Weights of a small mixture-of-experts language model, trained from scratch on English Wikipedia.
Size: 14 layers, width 128.
Experts: 128 squared ReLU neurons an expert, 2 picks a token.
Training: 588M tokens, 4693 steps.
Below are experts of layer 5 (counted from 0) of a mixture-of-experts language model. Rows are named router (the router's row for the expert) and show model dimensions 0-127. Each number is 50 + 15 x the weight over its row's rms, rounded and kept within 0 to 99.
After each expert's rows: "gets" lists some tokens that make up at least twice as much of what it gets as of all text. This comes from a sample of Wikipedia text that the model never trained on. Tokens count by the router's weight.

# expert 33
router:62 54 58 40 49 53 28 43 51 33 35 62 58 61 37 34 48 68 33 62 54 58 68 37 71 61 57 76 78 55 37 57 26 28 30 46 81 70 56 53 32 56 50 46 77 20 63 62 59 39 68 32 46 67 39 30 50 43 68 66 79 33 59 53 46 59 87 22 29 46 69 40 53 50 31 64 78 39 41 65 41 80 41 74 41 73 50 63 45 44 48 53 49 50 67 52 40 27 74 57 66 22 57 41 54 42 71 26 59 59 66 27 41 38 42 42 37 28 44 54 60 48 56 37 40 54 73 43
gets: "|", ":", "-", " |", ";", "==="

# expert 26
router:83 38 56 54 22 83 74 54 46 40 54 65 42 47 37 55 58 59 43 37 36 43 61 64 76 44 63 73 33 62 74 64 40 53 35 73 75 40 28 79 47 47 39 59 72 51 52 62 55 45 27 72 61 34 30 57 46 48 65 41 64 20 66 70 42 53 52 42 34 78 44 32 46 37 39 30 62 26 59 38 55 71 68 59 51 48 52 53 61 39 51 51 66 36 33 62 58 35 45 56 83 30 65 73 79 56 65 50 40 49 68 34 60 66 63 26 65 51 46 27 44 42 58 41 43 75 78 40
gets: " of", " for", " to", "-", " with", " on"

# expert 20
router:66 65 53 58 37 39 52 57 30 35 29 67 40 61 39 59 57 62 25 71 57 41 69 76 42 63 34 39 63 74 30 61 32 29 27 58 79 46 57 73 55 78 41 37 72 23 57 63 35 69 42 44 43 66 40 32 68 34 57 55 74 70 74 28 60 57 74 40 29 57 40 35 58 61 51 52 51 40 46 67 22 71 37 72 72 44 56 47 38 43 27 33 67 61 62 35 39 36 61 28 55 34 47 43 73 46 56 33 35 39 54 33 45 32 61 31 62 51 49 52 44 53 72 25 61 64 63 27
gets: "7", "3", "9", "8", "1", " and"

# expert 21
router:42 67 56 56 35 73 29 55 89 21 56 55 73 39 38 39 55 62 59 58 67 60 59 46 51 44 36 70 55 71 36 61 46 31 61 27 57 17 43 73 59 48 48 24 60 72 59 40 39 65 44 59 59 80 51 57 58 20 57 66 46 40 85 68 54 50 82 71 48 63 41 21 28 40 34 62 53 35 40 29 36 52 43 51 55 51 37 41 67 56 43 70 32 52 60 58 33 73 37 51 41 60 44 80 74 31 58 50 54 55 58 46 82 57 44 64 71 49 54 59 37 47 66 32 41 74 67 42
gets: " of", " over", " (", " than", "%", "–"

# expert 23
router:31 66 80 79 35 26 31 40 33 71 53 68 56 37 57 40 60 30 51 68 62 29 54 49 44 55 17 71 60 37 50 37 59 40 59 42 53 51 43 56 45 28 28 26 51 48 69 27 30 79 69 43 63 50 80 59 70 49 38 56 27 53 59 38 41 35 15 39 46 38 29 30 61 44 52 62 62 39 60 26 59 34 55 35 50 78 66 32 21 58 33 44 34 41 60 36 60 51 58 62 56 47 55 51 59 56 44 65 79 38 65 49 69 48 65 32 57 62 57 34 58 70 46 76 49 72 63 69
gets: " ", "t", "p", "ap", "b", "ig"

# expert 25
router:72 81 37 79 21 44 52 39 31 54 33 48 29 64 48 73 53 48 62 73 40 58 35 68 28 66 50 50 69 79 50 39 33 48 21 50 67 56 59 63 49 42 71 38 63 28 54 61 41 59 23 52 30 53 58 56 63 37 46 49 53 45 30 46 41 36 76 45 25 50 51 46 80 45 77 34 52 43 63 57 54 61 39 20 55 62 70 65 47 60 51 74 33 51 72 51 52 22 54 48 47 68 58 47 64 67 65 33 41 60 41 44 29 40 78 39 68 56 23 46 34 18 46 43 60 50 73 34
gets: " a", " an", " his", " her", " A", " No"

# expert 16
router:39 50 49 41 46 72 42 75 69 68 43 70 39 40 48 56 34 51 36 49 59 54 72 80 45 44 31 75 67 68 35 26 34 43 37 60 42 42 52 65 46 43 42 41 28 30 68 26 31 61 54 39 31 71 18 61 56 29 51 54 70 35 69 36 53 28 70 53 44 49 39 30 55 38 21 46 63 27 57 64 27 38 39 37 59 08 59 47 77 63 59 24 43 40 33 50 39 41 48 55 50 49 28 71 12 34 35 35 46 40 59 45 38 50 52 35 68 43 37 56 56 50 68 40 56 62 65 21
gets: " ", "ing", "er", "ed", "or", " including"

# expert 31
router:60 64 60 48 49 42 55 52 27 59 38 70 46 64 29 75 66 69 25 52 44 47 74 78 45 62 29 35 55 66 31 61 36 30 28 58 69 51 54 62 60 81 32 40 74 42 51 55 26 69 59 48 37 50 45 43 65 43 65 58 85 58 57 27 66 50 71 40 34 70 40 33 50 72 47 48 40 43 37 66 18 69 28 77 77 30 52 66 37 31 34 53 78 51 63 34 42 46 60 29 45 40 50 59 68 45 60 46 43 40 54 45 37 42 62 35 72 41 37 50 52 39 75 42 57 73 81 35
gets: " \"", "=", " of", " that", " called", "-"

# expert 63
router:56 38 54 36 34 50 48 54 41 52 38 56 47 57 40 47 47 50 28 46 88 42 69 66 55 71 46 46 46 53 52 60 45 47 40 39 74 45 59 40 50 48 51 34 34 26 47 44 55 56 40 18 31 44 45 59 62 48 18 69 56 65 90 19 39 47 30 36 55 52 31 48 74 54 55 63 55 29 80 49 60 28 57 47 33 10 28 59 46 31 43 35 62 40 38 33 41 21 77 53 67 26 69 54 31 35 45 18 60 68 68 49 25 58 41 46 42 61 52 74 35 62 65 61 64 51 76 45
gets: " have", " had", " has", " with", "ed", " been"

# expert 15
router:66 67 54 58 38 38 51 57 30 35 29 65 41 60 39 60 58 63 26 71 57 41 70 76 43 63 34 37 63 74 31 61 33 31 26 58 80 46 57 74 56 78 43 37 72 22 58 62 35 69 42 43 43 65 40 32 68 35 56 55 73 71 74 29 61 57 75 39 30 57 39 35 59 61 51 53 51 40 46 66 21 70 37 71 73 44 56 46 38 43 27 34 68 61 63 37 38 36 61 29 54 35 48 44 73 47 56 34 35 39 55 33 44 33 61 31 63 52 49 52 43 53 72 25 60 65 62 26
gets: "0", " a", " is", " A", " The", "°N"

# expert 65
router:14 78 55 70 60 81 55 68 49 41 63 52 37 36 47 52 67 43 54 77 82 59 56 63 45 66 44 60 80 49 48 08 57 44 62 46 66 42 58 61 54 62 53 43 64 42 80 66 39 59 60 70 53 54 51 48 59 40 73 54 61 21 73 43 20 39 40 51 66 49 53 31 57 39 35 54 67 31 32 72 21 36 27 47 77 41 40 39 51 33 38 44 39 64 43 40 49 44 50 29 40 64 29 79 49 42 41 76 44 34 56 34 61 42 33 63 41 48 47 48 42 68 61 33 68 70 47 28
gets: "le", "re", "s", " and", "ch", "e"

# expert 78
router:71 39 39 49 45 50 37 64 60 27 43 48 59 63 27 46 54 46 35 59 62 51 31 46 44 54 46 57 61 44 47 40 59 35 46 41 58 25 35 55 61 60 41 50 52 36 45 51 14 48 58 73 58 66 65 36 74 13 44 63 49 36 68 47 51 71 57 66 45 79 38 38 77 59 19 62 36 50 29 68 71 52 57 35 55 39 67 49 56 74 55 26 44 86 75 36 68 21 60 46 38 51 17 29 66 71 16 36 39 49 58 49 59 27 61 54 59 50 19 72 49 57 50 49 60 70 61 32
gets: ",", " |", "–", ";", " /", " –"

# expert 19
router:57 36 88 49 40 47 44 50 59 46 24 64 81 47 53 35 36 48 35 49 16 14 48 54 29 42 37 39 31 68 61 49 47 40 61 45 69 54 53 56 40 71 63 49 77 61 45 51 61 36 53 21 34 46 39 63 71 74 55 30 66 81 54 44 58 60 35 38 34 51 37 26 23 73 49 64 81 53 43 42 35 56 63 54 43 50 76 60 31 31 23 38 60 77 64 41 40 37 45 31 49 41 60 58 73 63 54 38 48 43 53 24 61 41 58 70 54 67 42 52 32 55 39 65 50 19 65 39
gets: "1", "2", "3", "0", "4", "5"

# expert 49
router:55 70 51 63 31 23 57 45 54 62 35 68 46 51 63 56 71 26 53 79 53 54 51 22 73 56 49 30 79 54 65 52 46 33 63 71 68 57 46 54 58 64 34 50 58 23 70 67 39 61 49 39 45 54 63 26 46 76 72 64 40 36 27 37 31 77 41 52 60 63 34 62 70 50 47 50 55 34 65 34 46 59 50 46 46 53 76 49 47 19 57 54 50 70 39 34 54 51 74 28 78 47 88 32 54 44 73 61 55 57 46 13 39 52 68 37 53 61 37 52 30 47 58 44 42 73 69 77
gets: "n", "a", "r", "ra", "re", "e"

# expert 40
router:57 43 39 66 25 44 30 27 64 70 31 54 28 47 54 47 41 33 47 40 40 38 51 47 26 36 42 40 41 47 46 46 53 36 67 58 63 75 90 61 53 24 46 47 65 39 49 58 28 62 28 34 48 70 32 38 57 57 55 60 63 57 63 46 62 56 50 43 38 76 24 01 46 36 33 45 49 45 71 39 51 54 40 38 16 41 65 59 51 52 38 59 80 63 37 30 43 42 53 35 16 29 43 37 57 56 14 29 57 63 43 27 59 70 65 57 57 82 53 57 61 56 40 63 55 48 73 45
gets: " ", "ot", "et", "ical", "ic", "1"

# expert 48
router:50 36 57 18 52 68 42 33 80 41 85 43 41 52 56 77 81 39 62 34 48 62 41 40 39 34 71 57 64 51 51 61 66 47 57 59 55 62 49 54 68 33 19 74 52 42 32 67 37 57 83 43 34 43 18 34 75 24 61 56 81 45 32 29 45 64 48 49 29 44 69 32 39 72 28 50 72 29 49 52 49 49 43 43 62 65 28 32 61 54 36 36 64 69 64 67 53 47 57 56 59 85 45 37 46 64 49 49 59 42 36 77 48 38 53 47 64 54 22 49 47 49 64 54 65 43 67 38
gets: ",", "==\n", ".\n\n", "\n\n", "==\n\n", " ==\n"

# expert 79
router:71 53 43 42 44 50 49 56 63 42 30 60 54 63 57 62 53 75 36 57 62 29 41 44 52 76 48 38 63 78 20 60 47 35 13 40 77 34 30 58 87 53 40 38 59 29 55 65 37 45 62 72 65 67 44 47 68 36 47 41 68 55 50 18 55 43 61 38 47 42 39 39 77 45 64 36 36 52 14 59 41 61 41 46 70 30 66 55 32 36 49 36 60 32 66 28 21 40 41 41 67 39 34 58 48 51 70 47 35 44 78 54 43 28 61 32 57 37 61 45 18 56 60 18 42 65 63 42
gets: " on", " from", " to", " for", " by", " with"

# expert 6
router:65 68 53 58 38 38 50 57 29 35 29 67 42 60 39 59 58 62 26 71 57 40 70 76 43 63 33 38 64 73 31 62 33 30 27 58 80 47 58 73 56 78 43 37 73 22 58 63 36 70 42 44 43 65 40 32 68 34 57 55 74 71 74 29 61 56 75 40 30 57 40 34 59 60 51 53 51 40 46 67 21 71 37 71 72 44 56 46 38 43 28 34 68 61 63 36 39 37 61 29 55 34 48 44 74 47 57 33 35 39 55 32 44 33 61 32 63 52 49 52 43 53 72 25 61 65 62 27
gets: "9", " B", " M", " In", " \"", "1"

# expert 56
router:41 33 56 67 38 68 10 49 76 42 45 52 53 59 41 67 46 88 40 49 66 76 48 64 42 41 56 33 53 72 40 57 22 61 78 27 55 74 53 58 47 64 25 38 70 46 53 43 60 66 36 30 33 61 69 46 66 73 53 52 72 54 40 72 60 43 49 52 50 62 43 45 45 60 50 38 79 42 33 47 23 41 73 52 55 77 27 39 45 40 41 41 55 50 48 39 52 42 53 57 40 30 43 40 30 47 14 78 56 78 44 40 64 76 45 26 36 49 56 36 27 74 43 66 66 50 59 36
gets: " ", " Phylum", " Later", " Height", " Authority", "Member"

# expert 2
router:56 74 56 33 56 42 45 43 55 31 32 69 56 50 17 77 57 69 39 63 50 41 30 46 24 77 40 46 53 77 53 39 62 35 53 64 49 32 66 51 54 59 33 43 55 41 34 63 44 75 57 35 33 66 66 49 50 64 58 37 52 38 33 61 32 57 41 74 49 75 33 35 89 62 23 39 53 42 53 60 40 54 36 81 62 60 73 55 36 54 43 33 44 68 52 56 22 11 34 42 48 52 51 42 79 28 54 57 44 50 45 32 35 33 41 32 31 33 35 71 34 38 54 56 54 38 33 19
gets: " |", ",", " (", "\n", ";", " –"

# expert 55
router:68 79 70 75 22 54 33 42 29 51 46 44 38 62 45 67 47 53 27 62 53 69 70 68 58 70 45 47 51 59 43 63 73 15 45 56 68 61 49 60 52 64 18 44 59 38 55 65 49 36 56 55 35 42 37 22 51 21 40 33 56 86 77 50 43 38 59 52 49 50 43 37 63 44 52 30 65 38 50 60 30 57 39 64 35 27 42 42 28 48 33 38 57 54 64 31 58 42 49 24 45 18 40 31 67 30 67 28 41 37 50 40 32 41 29 37 50 41 59 55 28 70 66 25 42 59 76 29
gets: " was", " is", " be", " were", " are", " been"

# expert 70
router:65 67 54 58 38 38 50 57 29 35 29 66 42 61 38 59 58 63 27 71 57 41 69 76 43 64 34 37 64 74 31 61 33 30 27 58 80 46 58 74 55 78 44 37 73 22 58 62 36 70 42 44 43 65 40 32 68 34 57 55 74 70 74 28 61 57 75 39 30 57 39 34 59 60 51 53 51 40 47 67 21 70 37 71 72 44 56 46 38 43 27 34 68 61 63 37 38 36 61 29 55 34 48 44 73 47 57 33 35 39 54 32 44 33 61 31 63 52 49 53 43 53 71 25 60 65 62 28
gets: " was", "'s", " is", " The", " This", "3"

# expert 64
router:41 77 47 33 52 65 51 56 61 59 43 52 43 45 51 53 62 59 68 73 68 69 42 64 63 55 39 64 70 57 75 25 43 52 52 41 67 45 47 60 59 49 55 46 78 69 85 54 42 48 31 68 33 78 56 23 47 52 76 72 58 26 60 31 38 46 82 39 49 53 43 26 81 43 40 69 37 41 31 59 18 44 24 44 58 74 44 49 51 47 40 46 44 71 45 21 31 37 31 25 41 35 44 64 83 35 18 49 55 50 44 33 58 41 47 57 57 43 39 46 56 78 74 43 56 47 41 46
gets: "al", "el", "ar", "l", "y", "an"